python train.py --moe_layers=[1, 2, 3, 4, 5, 6, 7, 8, 9, 10, 11, 12] --num_attention_heads=7 --rope_fraction=1.0 --lr_mult_qkv=0.4
Below are experts of layer 4 (counted from 0) of a mixture-of-experts language model. Rows are named gate (a neuron's input weights, with its number), up (a neuron's input weights, with its number) and show model dimensions 256-287. Each number is 128 + 24 x the weight over its row's rms, rounded and kept within 0 to 255. Numbers have three digits each.
Before each expert's rows: "mostly gets" lists some tokens that are sent to it at least half of the time. This comes from a sample of Wikipedia text that the model never trained on.

# expert 1
mostly gets: "\n", "|", " the", "==", "The", " =="
gate0:087114086137116120110089124136128116114129167123144109076158154167110076136140162121094125150117
up0:154113102148130136138161126122144146098118121114094121161175145180080137091117098118158137114131
gate1:109122144123155090140143123144118079087076091106141137127127122138149153148152137105132141084133
up1:109142134128086110139144141102102125131135115154151098112134118095110123094139091154091127145102
gate2:098135156110139187092126150142098149154107179138136136145070115185121152189131150111125151146108
up2:194185090100137179170104112081113128125127152100122138122162086099136133124153157120156096090079
gate3:091140152139143142127175088133166100147112121146131123129136116118088132138135086163136115160129
up3:161115112092118086126155167120124121082166141103159163120105136171109184134098138139112175162132
gate4:129129102170118144135123096159119145119108085109128159079100123112156145157171164109135165131115
up4:145119154105126141175175136146136118123097114101141158107167149147159102173146131113131106134123
gate5:130152112156137150130125141164148125124108133125130152115128151137062127151123086124153114126110
up5:122146119120133158151100124156144108115102143142146147111125165125097076130098125166150112085131
gate6:149154109122161149133101101172160156107106112176143121118099154104128089176077139150183126075140
up6:155148106139147118107143095117135163139168141111089154141133114148125152143122142115183137112137
gate7:135161171117172119097119110128155094121113112177138120146094082158131095119127139154079127135141
up7:136141121128114077145102116107117102109095081146133132158172148114145103130113132129127126064119
gate8:131140121124144092116151131125128138105163139130132130139159103117124095110153142163142153160119
up8:056145170145148101069158092141159110129172118173132159118127148122128128128127100159134129131163

# expert 3
mostly gets: " been", " has", " John", " between", " by", " can"
gate0:108140142138212093149138112146158151100083137141152137156121092107115156153143106115105088148114
up0:133129169146134151151130130113140120132139121161144093155097106123147110147180103114122126147150
gate1:146109147130149147118138107103129138088138123156107087079163122143136139138098122104136126162185
up1:134140139102146135154133109102127145149144113152136113141125129088090096139127160127130128189120
gate2:159100145157112148105169167164169114098117107076121112158190113131141102100135170141138132148143
up2:100131157107135100124176076133119151164137129107131162130121158132117175110172132151090111120141
gate3:146161119123110147138127156110138132129106108181133116147165130121153078145093099106165119105155
up3:096127158145106152133158106131138091117121132148127135118130179099159136097085132146114108144140
gate4:134128117132186077116104112152166150125133116081117098133118114139109124107131114139127106163190
up4:062124114143129144139130141093149102104114119128100111154136137129141124141147104174093103141101
gate5:140102138141074139143097129159119131085117121112127163127132166148120126129134113115157087133130
up5:102132121134135102127116136138129103123147093133126157133097118180119123099138126137070110138165
gate6:122140128173113122108114104128106110173100091138131153099138155133143087155148140147129106138102
up6:141160107180133136120110095119102116144118124136113133092130131126150128118154140165102103137090
gate7:107137153121113116113082122084113129140133119132133141155146153145083131196157073113161132128151
up7:108155139115149149142146151112126125135098130127101160143148118137114107144132110126150135136126
gate8:137179143135150140130161146088172113131113150077146165132131190123155127150142166109160102102120
up8:165149161119140144128143133088123112126112146139123130136100146129141146137128148128118133094120

# expert 0
mostly gets: "\".", " f", "’", " Gu", "we", "gu"
gate0:125129146097114113087115138168108112129152120120097142121132114125114146151097144103121164093086
up0:181117119102136149167123149170118125142076112153099128097134136122177112132141132127130150099135
gate1:110099123072111140103131158136113127099123104134072136146099106133128131102144080135132166117170
up1:154107149081135139088157106137111120141071130058130142140130143151104134088152138145136137120118
gate2:128143137125137112156174113176145077153145127156131142132131120142175121144123095153152190149111
up2:160109108136151095144137133096142104137116156144143152145155145165105078123124128106162096081171
gate3:117166131135117114162142143113112141171117156154133154145162117157102122155120135151201142126116
up3:157156103139114113162131110145134126145098116111128129128165147136124109097075163117181135093128
gate4:126120119146078183133113125117144125112099107109078132120130116159147162179152158101104102147118
up4:128108156121106194127162163131122113113122177079096131124121106122124150149173169108131116103113
gate5:127108090121085108133160164187120052152162087130175150133122124145159089122132114074140137106087
up5:116111147141108137087108085143127149115150089120123098151134115148155150156119100147125118144121
gate6:090140135161157123148118117126079100104139134172160130136122129107150126086068113146102167132092
up6:165122101090158089103112132085098148112146100089129093137129162128122127110153109138140150150105
gate7:129115087159093111125149111124101103112108160119138140167150151101127160121133144093071131116127
up7:151154122131116107156136122158145119103162167122119102127188116105116128130094132124150148094088
gate8:100161146170096123118104171113119087098145138124126142202170135103161128151116145148110138161095
up8:151102102099149112102104127125151131167148102133085143124120135112088101081065100104156089135114

# expert 2
mostly gets: "son", "ing", "is", "fa", " her", " which"
gate0:142121133156158172145090162171163081161129112129130102123151140161153200135106121155110092125148
up0:163125096156106162111126131112119150141110121108162106130063100134110170140160161147124121145091
gate1:131114180122117128140127121119095107155169125137091126139143098147108102097128155134119128164161
up1:117128155104120098083102137176155155099148097118113142134133125137087151149148108167150160138145
gate2:123134108108176107116107121181143094086084146108165099102125102123137150127114073138120132145122
up2:135150148094123123116133096131164116164117139128126120106151134086142143119133112179190131110100
gate3:158141096123160093148096125151102139115129116090109160188124119152151145153130092140140111141167
up3:137137167129099139101137179134119123123169133157140141117140151129122110127130184108155153095145
gate4:139118164104114148099110092104124142124149123107155151134132150110125148119152130089156102075089
up4:124115156074136120098089103113130113119126139146116101119132134088114148127122100129144122055100
gate5:158107123127155127099107155135116113107138151152148108161108092086115107113157101081136146147134
up5:079099150111147078160158108108112115136103105103105097116111128158103143134134148118101117135118
gate6:149144141142152129100136104165163120102162123125148166157104138148132123070195160115171141140125
up6:098115161108115070115120118091105144147125133112088148114136120134147120136099101192108135119121
gate7:130103131148130094143117098135119110120124129153150141142129109175156114130141118149119158120107
up7:131103075126147144139137125141150081131112194149142140140118106117141150132098149156110151125147
gate8:150147092115118158074143131100150104147160154119103151157133135157103101115175186106107069109056
up8:134096107112138154119092108112139116088123187154163145103121090122140157132154149162121113103118